config.yaml
num_hidden_layers: 16
n_experts: 16
d_expert: 192
d_shared_expert: 0
hidden_act: "swiglu"
router_score: "sigmoid"
normalize_top_k: true
balance_bias: true
norm_eps: 1e-05
learning_rate: 0.0121
batch_tokens: [32768, 65536, 131072, 262144]
train_tokens: 275500000
dataset: "wikipedia_en"
Below are experts of layer 13 (counted from 0) of a mixture-of-experts language model. Rows are named router (the router's row for the expert), gate (a neuron's input weights, with its number), up (a neuron's input weights, with its number) and show model dimensions 64-127. Each number is 500 + 40 x the weight over its row's rms, rounded and kept within 0 to 999. Numbers have three digits each.
After each expert's rows: "mostly gets" lists some tokens that are sent to it at least half of the time. This comes from a sample of Wikipedia text that the model never trained on.

# expert 0
router:555480417485510481513485467503497587551596579510516540588462535526400527498493508476492548517507517532526468508515523549454503491524541571520484490454440543433500462524479450504482511529505581
gate0:506534447481598571484506471488469506502462475532535526565466497523462522479543439564522467489488461510495502541459608514464518526532488540518500498503488486492460436459496467509524561476522444
up0:519531484516380510488468617523553451502532515522428550476510609531494504464442508488491499513476593502485500495504511541535449449481526531519494582505543508531461545497516570430450489474528554
gate1:433528473589500511522518516529456452490511556536474571504494518489488451490485471513593505487517448479522517525527520472490454504487526483509515603565508553489477418498453531534560526511429484
up1:511539555527510500546518509504578500466487545469504507485505505545524498539453513538695451543482475472477517536482504397493424454499578526536453526530500557558502403500480475457494505574504466
gate2:500418495561513475514571528493453472596520506419469552474503494450456515430528442516527563452492603438460508475484507517521511508509515516477561437518420455482567509492553509431507547500513443
up2:522530426506530464486433565446486563533510535525506481546513517502531469523550516547435505508514526505509562596466469505451504526544489368510499554416525511528455561437523550457510421431529608
gate3:520542508542556515509452484489516520519451507469490486431439431516522532477515540541501492488467515562556534468592531516537538509489513554499456470498520554485535519499474499368481449482504461
up3:473515504504511483525503527465496618450535489569478462450485482565486501509508512496529540492531571505524476489453499530485434482567540456446543471544517530472405548451536507487448477508522446
gate4:451438541502493521467573436575517547501508502527503467480530509521507498455592471485497548635518551518558542556533409502502553542473432466532494457520495510477504519534555396458504542538488497
up4:448510464481446428473543516481557517600474457536514572527459500471520511484490417516434555497452530461452503534488528534439475464416577543557440473485498548509552459488524487506555539470497607
mostly gets: " cl", " dis", " fl", " sh", " pre", " th"

# expert 10
router:514479496534512445460495516511515516508527527470453522533469523442547488513566539446498486553457453516512439493554480529504473498516553541458479459479428573471527440502501490554601476593525445
gate0:455536555486494467528588498478492496540528557471514482483472411443482410543500558450503491502437474614448528538519509561572435522419481505546445464497482507500518491504473490576453467490512453
up0:528555509487462506452415548453599518485446538488560460505530504511538520437462524577556492499375501440564428522472481402530490456437540527505507593536516448531516557526466547497521497458502492
gate1:523426546479497503473519546426529449394485549472469531503578510514494516515524459436453514493555516487526465492500463468514516516450516526540560533469567520492486515473511506569453440495484497
up1:533435533532502453501517402505477480446423529515485491473541387489455508514572543482525546454535502460474436471507459508462487550525514526566539511461532501501530601512610534511449441496501482
gate2:431469442490551497473459503531507532507441445526444512484518537462542537487480515538452500467503450456507501514460509516450559550532538538454406426441498533499508522526486483496467547596512509
up2:419476527474466489412488490487449507537506486517513512450464553509539445475480503547506460424539553528515532509583533449579528598536521507483584489552480515498465525517475481540521554571493523
gate3:506541491519538495497536453508458545439504471513468483453390530443494554472567537422439488490479526548511444528523485570568558459465554516540480502529550526510521502528505481498393414585442490
up3:510572512490485531504494445567474486525502515539498459482528473546557526473543539545424518516478455497485406474502537558446506486505546531540461537482437464463612436416492547516483488475504470
gate4:503518506412499465505511554495521525505511489535416516470574504547546582475476533501441478514546483469560492477502527475425392504434503560504497507570475488550522467508510475478512467551482490
up4:550453572480538538429541441502528521527503459456533516572469535526465392481454507489619565492478545544541526546465423461517495501538486472514518440464554548426459489530518514546494511464445469
mostly gets: " American", " States", " University", " National", " World", " York"

# expert 13
router:591507488448493471503495546566527531477550517427543505549468461473513510473487482453516480503516520520563450495471530583446455526463570540510444487478487512507500453562485457517482538551518485
gate0:521421492468555550568456477586523530439431492476547583466460507555539489546473558425492485495488495504500525544517579479557412451533498470553486445560472447462537553556460469506551520504480473
up0:448533514454544518517548513429484502539523439513433483483481395519520504425551509542532491494560433502538475470541458513512492496461513515508510456450532495574465520441518551508550513438500529
gate1:471491488460434547463511544492458492506501579513531525542491491539510462510497450504522541543480432551486506432478494451523433525442474525503501524594525510510485498530535531540531452503557569
up1:530482528580480574489543516586545498529494463342476481612564503470486455481531558511506473455466554500505506434494436484508509388516477536516486492475456532557507495505482551457555534464502552
gate2:507575475503450462546581486481431529472544472477529503489437453464492525491534563461454488533504496505519472474441501555508513490460561491438439477505512550511496435448582501494471507560501471
up2:521508520524465493482472529507567481564547454485470531568525498510504432491561535429470449410503541447480522539521490568449538497542497530548509520533500474503433508564475509464452491495518539
gate3:466492553527506432462561494500558506513505569470492486473574491451463484572517566569516496518553512471463423536538557567500447545486482507569472471540451508423517475456494451536481505590475530
up3:455482489545481479500561464533567510497501478550489578451506456560454457555547579423489482457526405473480442572515497517525518535500533499534508457514465542494508430461487506557492463556488562
gate4:512530517474497551583543494488491441458487496463507500526520498463516446491465513520515531513602512534530370484455496543468533513530505511510466469570485478556512515499483435519485538517511503
up4:441511546478442518566509472491507491504536499428541468525431508485479525459514484516548497497515551577504586453432526449477476508433487445540524483522490568510552491522498489553561497516479470
mostly gets: "°", "s:", " by:", ":", "′", " Born:"

# expert 12
router:503407470498474470482553520524520480514517493507541485567473509490465523529561518508512501456413523519522506519503527534475479456505544471558545480479520533479458519478535512503520485511501498
gate0:509516522477455497429433505463489485541524574510545503471477467511497510484538528464440474475486461453568457474554485508577566516552475418483484558429516480484506449503482512419489541461418532
up0:490540529507483517462472547511513481555572504550466463499477458509536563497535491492540477476382524519495430502519435592499557479524520420521486516532554506456422519544500517493512474497484489
gate1:517478480507507531497537453525480466487458557513536434485520490481433473487552466473532454527434499395506510448468455443490505506499468484520515503546468515477497535459573416484522529506525496
up1:483478463516498545576436412510504533494514461439540489491504471497588529463487480515525475542438425496474466526566460562420504478454453536476486469510499518456523529496572482474474510484445443
gate2:557464514535530509531498517468572524512534484468478528561539470512485510412483489530605478481597478533510419511496506480500499496529488474558554451511478505487554454479554519482483488493495527
up2:554520465551566467449559443556428509510489553513541510473470548534497462534525518511562467514444466493509573497530522523510473498471468497449451489485507438506522481487460529502517489494521494
gate3:555384458529495431469498400475471477448567544482497503518537456595499453566470441469496491534433547476466494506486483397526475528439444513555513488546519453570432573604505584481570487517506470
up3:558500501533511396530445501529515513411491480485493533501466501552527575506500471531503570556489491528504468554520550522456486565427477503500527504538561452511403556507502498498508586528505450
gate4:597503457471526467500512468490551507449496486479520498482495445484497568501514550531558541513479480513520462475555501477497536518548489508522614519519449551500503434500507493493536524527523563
up4:476523461596504468522493473519506521500555542518397470524578525545459547527458464436494471521483469511471502450505495498459477518436603514487426592493487555543406546466520493474559501532443439
mostly gets: " John", " James", " Robert", " Charles", " Michael", " David"

# expert 11
router:564582471518492526500488517500521495546528534529517552523433531505496549519480507437487539494524488479503488561458557495515452454524475480483518496472515544494544412455463511476462476513501544
gate0:538540467451493546485601547500525498526474434442533545468531539512488486508470542465487551421507457512565487456540505497508504498441505497516507558495459515530572512532533517532414454509492520
up0:547506463456502494575499503512512500460516523537570562500489492491544552559510411470537541497481478535514518516538497485533532453441414504501486493550492532531470491530521483431538521462490515
gate1:492511533536481544500531487582480501552519568520519512449556476492458477496497489422509521565458492492558516531521550506482467514460467493495475502476532509562495422543527537579500457464513502
up1:516494548509473458443531555422538542523518517458499480498524503535512560476522502582477569527531577457445524494448426499457515547571572506492426540472537445481511550466488527393483508474498480
gate2:514520452483548527514438590545490465557422549570438539497495471493494435511595505549523513490464479510560464517500528455511461503553475460393526474473567573494484499498581473446480583513490529
up2:521504544547546497485531507500450447479547521436450519489533461524508567454473395503566571520450490471430474514561465548577495478517510445519494433514504479495457480520495378538549512451520515
gate3:553499450503498499515536497446575457526463536549474462449500495504615528505558401402556514460544525478479468537509552440530527499474493499455478528513568498564553525483475562539410501443491526
up3:544461504479453488478433472427560480470468593537470486515473495491538509429515510430542497541589464396422498543526498516473509456488567499468516547519592453514480555449473525443499495482435452
gate4:565517514520514508461509535557463498420538463533580537498404470543511546554491510532558517450563530523473462526414471564538462423486438520558503503463525512478527413426531517489482443478546512
up4:541509475506565495548549428424509426486499476565495501521452526559515496517514485508506536437445431470527499505494507509505471501504534517523452569492565522557559510468526522506460473433505447
mostly gets: "/", " \"", " un", " re", "-c", "-f"

# expert 6
router:529479440469481452563474515517468503547503556503541530522452546477542539538513550469431515524500537527507472487592541557496483546522513505511498404465420531437516436546508552503466453544500556
gate0:522510497475509443577469468423513533478491477463477537528517466588454546527497513449490457499412523389506440531536544507464485535498505521497471391521502523493449411523503480493483552576496466
up0:535550565590477501414477497519481483503567535454532509471524516493543493528446483531514509468500534493466535485478499444451460465524519503510499518451517504556520497462583487544497544475555439
gate1:503429420519534555420432519545515490489522511529494497542515540509474473456477474600532469458530515576525506535495556525532526509464417573492510546428494489461488462545504500487529450505509503
up1:530507486583490458489447536534539468531545509579488498541506521499509523518510457657460478463508487548502509525506546478492533442507421584456520543443524515534396519504471477534529526501479521
gate2:467532452508557516537552521485560476516427510513497543422484445511526404543517480528527533508454519484529486463507513517549513481495492482462514374441536476460490459458544421473499533469512448
up2:453484510463510471400519545507516482569487480499458520492483430493464385514456484538616539459447513494464562454534467485557564475502543497512555474537483515526490515456507461497456508490511550
gate3:536499471527521465522493513517543458501443490538501543494535476505518518528431523486542506532524536478458511446516490512521482519489478457449460407514528509491435529451535418522441501539477462
up3:521521525515571483455479490593467525478592505494555434474567514580503420511490500501529421484436441510515519459491488464419462538487532477509513580409515470511550536508464465529525510461475506
gate4:493466512461524457517549513515433466560458495567486541485428512499519488504522474473538494503431519536571416490415486559432497478486513487580518411451468536550581586592500547464475485602525500
up4:504515478479493516572527489501526503510422552514494502558526497486535420547479496483499516573431523568506505451503543507608545483482487497472460452513512473500575575552424508471517455542484452
mostly gets: " other", " many", " some", " more", " several", " any"

# expert 5
router:496467496469446442441484544470493536477539510490565534560485432489515500564526492408537506433511526533499469470537518548548482587535511462528540523470494543454468483529610516485514478577492515
gate0:460493469511539516479518613514505580501497494538463451506471499447507507482480516453466530439586421507541514447564533429481547559517461559457503540545546584527508556512516512505517470531521491
up0:534493549512512468498481494530518523469500531494468430513508512562501559444519494438540507494480469494527541486545524507496505536463485432547530479436450522474504508537485471573450548539526460
gate1:500511566498497471543492512487526409481573465499557473568497498456524529531509513470526539466531533511491495470510557544556489521547501479547468466511541551555556506514487493525471497548501466
up1:523473482473566533507447405469536530509489405491483498491478475532499492523554453450482524494549413500566527472492479507549493489520468554496445451451516465494554404524460473493494451522475458
gate2:528487478542520505414524492526443473563529493562429460469552510560474424528543446496521509474500547526548422518406519549449551539513506492491558511521428440450471502563507455508476500518540471
up2:525486519485480452418529486488492543541461472492586482547518475423538517443431609539487570505491492531542516490460494497500462489392445521542484532500446537561593450441496542573472438524491468
gate3:500549473509499479574499516431478509506527526507504478524513527560501414488524512498505530545508496473459506516500484581511482511599579518526540470426443455467495482490587536458489441475465505
up3:551505451521537447511546525434452492554504553564488510423511450479531443482414515587459506434496511510496541513487510508547429487547537547535510466510497506474577548508421500505546499555551518
gate4:511500441572538487488508531457518431535547411552393492517485468478522437486575479513529534550486457504517516508522538540470522474560448521483477531541520476491395500463490493506440470524480539
up4:551476515526466507517543537476575499518506504450519493577417472490500491446552481530528560509506491554496538476486532607518548511505496458579449519463576530446503455441544520480492437503432507
mostly gets: " his", " into", " became", " would", " a", " had"

# expert 2
router:475523478519448502525516552563457521482483559452584511479491558462514504506504493447525532474494488484609471508556569539471493513487510501508483483492504545462499485523527472493515505588514489
gate0:529420439508430478472510489483462518510513518378578573480471463458506442474476489530540527476479515502526575557532549470481558407484463551486394485451522474465553486542453525476506547524529466
up0:506545487521543515451446522565526490518511486479451524508466527523519488529493459560566518541481405463525524467513527512435457451476522469496425501463506523488543497553495530478498466564530484
gate1:445511449576457539497476476559446521540499445421573519488548544505484440540484524486531580552460491551527509461487427436534520591461477515457512472541448469497479541552517412525508573584449427
up1:514491510465486526508490469545496429500455480518446543543447450501572548537451576488437446419470490442481520481521465503488546547523492500535527440522493503453447511532465517477507527486542505
gate2:580453534476517452491477574473504497536513557510471530474536600487484566501465492473539435493412529452543401534539471487532564504523485455515484513521486518432581571504465397419493570532469507
up2:522548548492456527484432396525548490471505514500472523462402484521472429578515516474513441514450502457457564489506459464558492536465558501543578441439516485449530502472492489490558456481503470
gate3:503504458497463504433453506507416479492428486556593393487495514444489498598523565454514531479517506514458471479511527514458484466584535522435582550482500497514525534523516485471463423511524510
up3:506491541471458529487459494563511525545513444538464604536417400456544521567534489491485499442505516518529454438433557488536525460456457487525480447473471530513541425457500499521464508529463527
gate4:515517519494449502441526539541466495471459546523493478438531502511561466569489586442453465505472503524530400486512588509476495478562519588491519506583548479544517490494505488511448509536453542
up4:544475500497490475452539549539543503481526547555551492435571574468460563521462502475459496516451521579507541500519541481469491573530477460425569448562485487602467479468444481486487529497541470
mostly gets: " people", " 0", " species", " games", " members", " player"

# expert 14
router:561421471523495439468481514546536503501597514480424492532475397452508534549508523494493520461496548508449516498519549515548469523507510447534536422461517549458530447547531478524509399522481483
gate0:516536473371465563507541518516528533539511545500554526397520503417505501481497555522515498531456570509482570548490553447474517504493522460503517531570507442488461441564539529518453456455553434
up0:443472477474502527512498438439463430473498452522534554445450495515485461495515419530488577485503545422500473507488517503473503561572529513564518397542484450521452414510440468490483532505514486
gate1:471461488567521486539501494433473485447510468569458531538492440532510406532526570511493507510434483507507481468513535638494542552538513499547599438406472533527438540493504483496538474469453452
up1:516527460528408526491565472520517430502494536508421440501576535516505506567490514446505506473511508443433510541483529507446540485377572460529482436480508591534478478501479533509540544429500512
gate2:531498467515452461509437395488492450419550619517529560460500537491508473506524483551556528530476521533506617503527504460501449494483630436498577499450480521478419456556431549470500554507487504
up2:479504493492472498554458460477510524474554559468524539487560443441508526479516488537595457444529548455494520473531476437492442470558569520560573490559461550457468474513582499551440543520557538
gate3:555475413516427520510456524567582478476510484440493453510567452465471499459547541509468510493570492491513502441485498529493599441561543479531456514416460564532497486440476557580534529413485518
up3:516536487473493467431540545462513502560558542574465498530523509450502484500446509481463545416512470477460509535451458523441533510441495505516502456476472444472567518511454485468554480450483522
gate4:501539481449518490552495570532511549477473452471500453458456415477539500481475530510490466520476502555425423526494512569504455575492550455509513541494481412519541587531500479539442487556508539
up4:497533490504499511594555498439479512427553565491479422538517467513493570539476497496525499506507484513404441494501532517481519484503509458398501440476522518511520490571539486510500518544513435
mostly gets: " the", "The", " The", " \"The", " its", " of"

# expert 15
router:517464454524543501476539508571540510516515493500503502500495517453445530549534536470547526484487521522492459528504491516482468450435554489549535481468495575455497465454559482464507490519504496
gate0:567435472564480494475506451576428524493543529467536530501446531420497504566528505481516540494467482445506526546500528495446472466562554431507469524562509513471464578509442513516492473528511465
up0:530482469592442461484493495538531448522600576504555572438396455471504540527523516545529453479548487500542575552491491461493513454524559484466475573517489534459476397527421490487454471480528462
gate1:510463528536514532439499548516528512477515462430459533496513537492492583512536506517440480450503415570538429477442455480517443438434493486534523483494453488499524495534492442514444569477475468
up1:509512515464469525458476472442532499512552512531462539512582500487516399478532466506511560498516469544543495538469518523549506489596443531452454489567551457533530433504500519479503473494491490
gate2:493544500532488494455523548580548500468403498524457498466470514476485587509476554459537467444536510530537479584521492477571448461477471500513497536489481537494511561480532454518484559459519476
up2:518539488526596466540562471486446526467475577516537497523526509539529498485460515479515535457562459493522438466490441469449621523510553467540507498460443589537441463533426466463501451532498503
gate3:502469500529555489518494586514494459450512477516489504400526480532542510496524491455493505576574458556552466535460507571528475474488503469527497525479446519402491592451556463527482478452515459
up3:573439495550468518466500541508478452463502456530529535488486482530505514494509492527467521514503515522521474524480433581422453516514520522559499533506454471447437539489572559509543482448473511
gate4:503540508580427440540508523515523501527418494439504485529537482434427509538491498463530528477486468626523482445455604453490543493456484532461493560488473499512568484443520437537541531470496496
up4:483489445551516529579492578498468517525536498488441466456505446521544549385413424522472486456423518539467524507532614574516461535536460454632535533505398542522511505475489438412505486548420423
mostly gets: "ij", "š", " Bh", "ö", "aj", "j"

# expert 9
router:517501497509536485494515533521485537505489555511490512495467454446436528489492495481548450515504534511472484489462588488497446476469503498487454484492453552482503491489435529445508505540544497
gate0:522496490481483510511444513549499514516550634560479517520467546434510396484550447520494499551523506525478454500514557494495472471537523498413458542473446521522543492543527511460510411504484559
up0:538495487542535530444558509444526560486472490513494487500513483483528499482388569617476489461408569466515502499438446572525512548499564539483471515471452439552495441447437447503473504530546514
gate1:468534459440454517477475578479573460487429500476523569484519479454495576506480515458550458559494464493518429578554453490544495503568601423555498510473533521489482463464509456456494530511570525
up1:540466456497414565499478537477504469482544522482467553492522507493540510502506516501552480490538484467428508521530484546460532489511488452492481508501533480494500475521567497476479493572472520
gate2:487463473478569517537435550505502475458484488478492386516476414474467479494575479496497631463449545465478454513459487537492564598511513517453562412481501514486546539463440531504538443532517488
up2:517490522553592486488501558499465477478476528459498407514437413523472462483548496524476466444512536517485499587502548549521507514550493535513550443505484553555526511447451487507538485521463503
gate3:500573505445542521427518552554566551494518493558543465523513551488566543462491595481532507532491461447542519459448575460534545453460528530444409472500482521489494487488519541508470503483491591
up3:557435478519564487640493476549503488474437527429527522550485497458570524495492546418457554499482543456522507547512562529468465543487502487471462504491535556497452480448520603568530524487486563
gate4:498443571537507489424531513450513513504555479491435417487486535455515517593520473470561513532507440514498561471538536517513532539495441476465503433501461558472460472459513458474439511550508463
up4:548551476512592621442519479447407517526548423463473436461474460495533565547481457526552539478508457507552437543454568537527528467459492511520540472516505525500477537457507472530527416543510484
mostly gets: " |", "|", " —;", "°N", " ", " Total:"

# expert 7
router:559452498487631443497514563574518541488503532516472522537422488480512479540517489512540547483500518530538496543505579517489479544518526559558492457461496485501488482540495450539454467558533481
gate0:552520546508522459463563535540508525489503475509511483562482486549457468479471460466569553538539579548577470517490473519517516413468558413515412552468523555553509523513526486454500568518541487
up0:492492520571530468539475487489528577514529505569477597547513505567470515504429496514519517504506476474488555559503634485506556470475527460511544518493483458485588479537578488541479516468498487
gate1:500542580462479458407537491501511556526487528549450549471460533553560448545522463436532505543430521496472551519477524438484461479503490459515498483545508491539422493461382549542511468627459486
up1:454538450531523541561518511507404521490423540526531496495499474458501544498487542517469539534511434523453478463455425515503421495484516520483469538488545505512459464464497416471510514497488474
gate2:612519439612495519456418518436578498514458503515510426535520515410512500462453512529507476472547501600528532497507488518544545517499476503457567488535460539448497458476462523499486503586537468
up2:524536524577513436587462516446474478441560430575461415498545463510494476500501500466518463485506586487531504486529505463482518511485463476475517488548486535495460510459502527543519505531498506
gate3:444548572503488488527631565482459540479530527492488542556441461524488477570527515463498490443547528420489551564563465513531508501426461548504469486481460521511480564464470579508388471540491474
up3:508548532498511458515447437519500464520600498450428446511554442453563504506552489428519461469592528500487524506521463488512525535488471527499492489558566516464444496493597492527546466469507489
gate4:493478406544614469491549550505503488490443442519513547534526496518541438573505480493481478500498482486521483507508566516507498514572518517552450468475556505502513464496574510401549592512504469
up4:447404495503524467472518554508537473502511506488519460483551505523478461566472462540574505550454529492515483480454503540539527550533484551525483473540503513497439533532507502479513505568505551
mostly gets: " February", " January", " during", " December", " July", " until"

# expert 8
router:560483507444559499501509547511513514491544534446525505550478487545493617533532482479563519498502511529490482505480507528475434516507574486545507487496512498512492437471481499517536549536502488
gate0:538512430504499465534475570459478476534489544454619582457493526470468514465492470531536521537460512489504500567502498476446534531604483456440502468538523498492483488457546502445431464454489472
up0:569525484416606513593556489553467477449507494525428533422553518413509491494501477510461484447505537518484561537540440502488423553483499513514443526541528502457503541453509484557497483498521436
gate1:529458466535527512470535495512407514457456506578472501527569459568539504471528500477583508492499548485521455508471496505519522450530458509572544503457483510538410524534545467440425494510456363
up1:467480535477469473495398478520527472525470585556549502521535413522518490513485603509516507482476471447562489512482481520529512485451485536467501508591486512497492525459483538559599549472465436
gate2:520538496508495507467515467450480608561444469556456544399485493475542448553498578466512461522556503434460503457480474494417519495501438528534553498486495424499513522455495537558526506440450485
up2:459512477565414410568478513514559508444498534436566483443487522534473540448470498592425449547543449545552587543503529484549489514536509507379490484475490495488594456603492545507549518553493541
gate3:500544485530573489526511510538534485433450556510503533493451504580521508465476479579518468428509535481475444529498472517487514469505499517522525585512528420540382495541476501459525502528482446
up3:509495486460547519564536455522532523456550539432427471534474523449500508549513496521580589447538543585457448503514511520497454513482459466530492529497533513503447507547455524493460452525481464
gate4:443482551517511483497480532469556515427527505565521513486530477541474489476472446448529572498517542545514467511558594526478484457532428420469455541454572518424486478446509451486391531524525497
up4:458408525574575524501448501550527432466477468530520584491442502476490479498522512512521461494473476470507472538564572471453545487550498430499455558501525456508494481527461509518489556530505484
mostly gets: "6)", " (19", " 2013", " 2011", " 2005", " 2004"

# expert 4
router:562402467540511478487504515512507494565554532454556518499453508517515527555576524541548509449490547579476449484499508560572490380509503456512485534457512516447530463476485494565490557563499484
gate0:469511472512534573506486511506485511401491494539530497525418502488514474477521551484465475548507470452518515479471492565547487463475484522489484417507473494561609456514482536505456488564527487
up0:482545484538527554458506442505591501485521481549431410588503551454471493459467491501472557479488537542557528470535484518488456433452495529519512575483476455545471493513523466514504500576482500
gate1:536462460552439465491549556511504434504518499534541488507510533430509539529524539523490555534464487492562511506457497510488480446527501407525537464509481555477556532481514477523551505481435477
up1:539533510498468489524506423515491464510492565451462502463518475464494431488473411521558510487507528532461558541474523518526457573436502622496549567477498502529494484562487537449493470484515530
gate2:495551494491436506506554479517565536450546460525469422489475524520548542575469429524404524601478456441463486518483517439573451513510523509524535570493546494495457424527503582470499467528499506
up2:514500555523529516499522576531516517462475546510484447485443478522604528522523497481508521617409523469370566396494533498485525435518467541562464475499501519501439449540476431529421482513478468
gate3:506495483580535408470503483502489547529492546481466463485487485560522492501560508519568484483520499540520526474535510531471551539523536493483517452510433476451596419498467460522543592497494497
up3:474531522507563503496489569502531423489458563528473513521489539443546491546480506507469451520486534513480488512517492497407478497487471488496523523454514555562461547549556533392535484543511517
gate4:539490508490487472502516514499551524538476517417456517533534506421544509468466454449334534481447506501556461516443529522520511519482503467494539474492514515500501459530489549480501555494464456
up4:501477552515542556506509530509451517531520538460509484498477480457472540539461438512291571536473483473511495520431451546497474487482577504502529532437535434486490465490487537552497513569525500
mostly gets: " is", " was", " and", " but", " are", " been"

# expert 1
router:576453483458492478505511566511497583527502497512510520526441480566487550494522564476522531483463476526527502492487461505539465508525553503476572481449429534513526493576579536500487503558496553
gate0:526536561556549502518481425530458564456487548530502597512522448475575438493490516565517495547514412484507494596610400471487528478541497481565463489486491475478505450504480633544427571465486528
up0:458498524450514514427491472510431444484600508471554422504484555446477566435545427425489459503521487493558500495479532499462599517522461481536509426437527502551504560458559430494385503476522447
gate1:558438508496494516501551440503439479530480473513507580478467460482475498563550531467475586468427482523508591460510483449558545510523425507480511467511485505467485521528544443485505480460508454
up1:506518521507425463544586497422484504475442559485474503495488533494472530509495486475495481528532464505444482525524512413549503540482538436577520550510538581438529528545462539508478491513513560
gate2:535553446537554498480556540390498501482492537525515503552502481546451558461461485544498535460554549510482473487486556454531486465558562440475449521570471456503525440467453528456474518524535541
up2:509464581500428540501373527568490537513480568471528484419547518477545517566546521475536417530424443517499503500467456497459491459353556509534527508501551528497510530575511486578517496504526470
gate3:428471499466482451580521590496506539526490554569441483461538447415455513475544478510552503448549527468513459488508455505485528538525372527503556518523448524518481470470501506477448508476485543
up3:559494476491520557406464478430474512455504568468533517544466476538563502470501451514453503534502500440539482602506590511489559506508503420477446506458523494457492506538483446541409463474541572
gate4:487529497500595487522455455443555553501549547478478517492481524538445448485500443454534478546601437520488566522468579423434437519547544535475447526496518519457509522419562460454517437446479505
up4:548478495498457501520537544540426505530432438466512557558548498432600555511475522507469481489414530494528531512485442599577473454447502485510517511477480497591457481592437525520501488610570557
mostly gets: "\n", "==", "===", " ==", " ===", "\"."

# expert 3
router:526478442532537489492538558543594502547570492442516512530506486458455544576514537504517491538476499513494417465525542522458475496484533467548546478442508584437501496480509480511531442487511560
gate0:497455455488510462564498495541488463489495516511437555451445492563495481449530482514510479463490439532457527571519483541552475472534509462495471458490586539514439437547555505543484458530453505
up0:489501488468445475462523530507517521444468470470554457587523523403518525484451544427492513543522517575555553432459492472543473524467531476490512488542370503487551553491456483499478484510604522
gate1:497483566456444499450529500543472561494490489531532494561441506524593423469478525470396562511522514495537509513494558507477427504524448442492464521521541498479460487547495477555462502477475581
up1:498481560469531492544539505531472419471462502462454519479519488494470494511559527466544515550426565541505483478473499514465544448477511571520472517483553523538480615504504504488528549520518506
gate2:467548458508492511535526490439516552501457408492470533472495511499545432526450543481593513530497495516502486520475547486455514491492504622612567458422490569408463521451471453484511439477495472
up2:527545533503559530475516539468508506493440469444478508489502502515527472455451451543578506533525448507499414519537549503454493525509483561533572491506499515429493566471585449548545497510438523
gate3:553535552428469502545493567489467510516499497518602449479509555462520484523528503480515468444489541469477475530433547497517434483430550472478474491520462510521522514536534536477523557515434526
up3:513450529537524493497593465541507484533496511475475512525459485466469469542464499488550481511531527500504489480487506516523540530540418548499528400462516505500465468461477368465495471517492527
gate4:515451490546435532500527488412479467497475530551501514515582405484549467535488508443471463414574489557509456520513522485484515510466495526470499490482541512534447505525488506464490489527500519
up4:429511529507489498508483502513502521456517442534458480481492475542494525452482464483508548533481470538489488458503465501521471498474474503564407538488532497569454469437517488506458448504547480
mostly gets: " (S", " (A", " (C", " \"S", " San", " (M"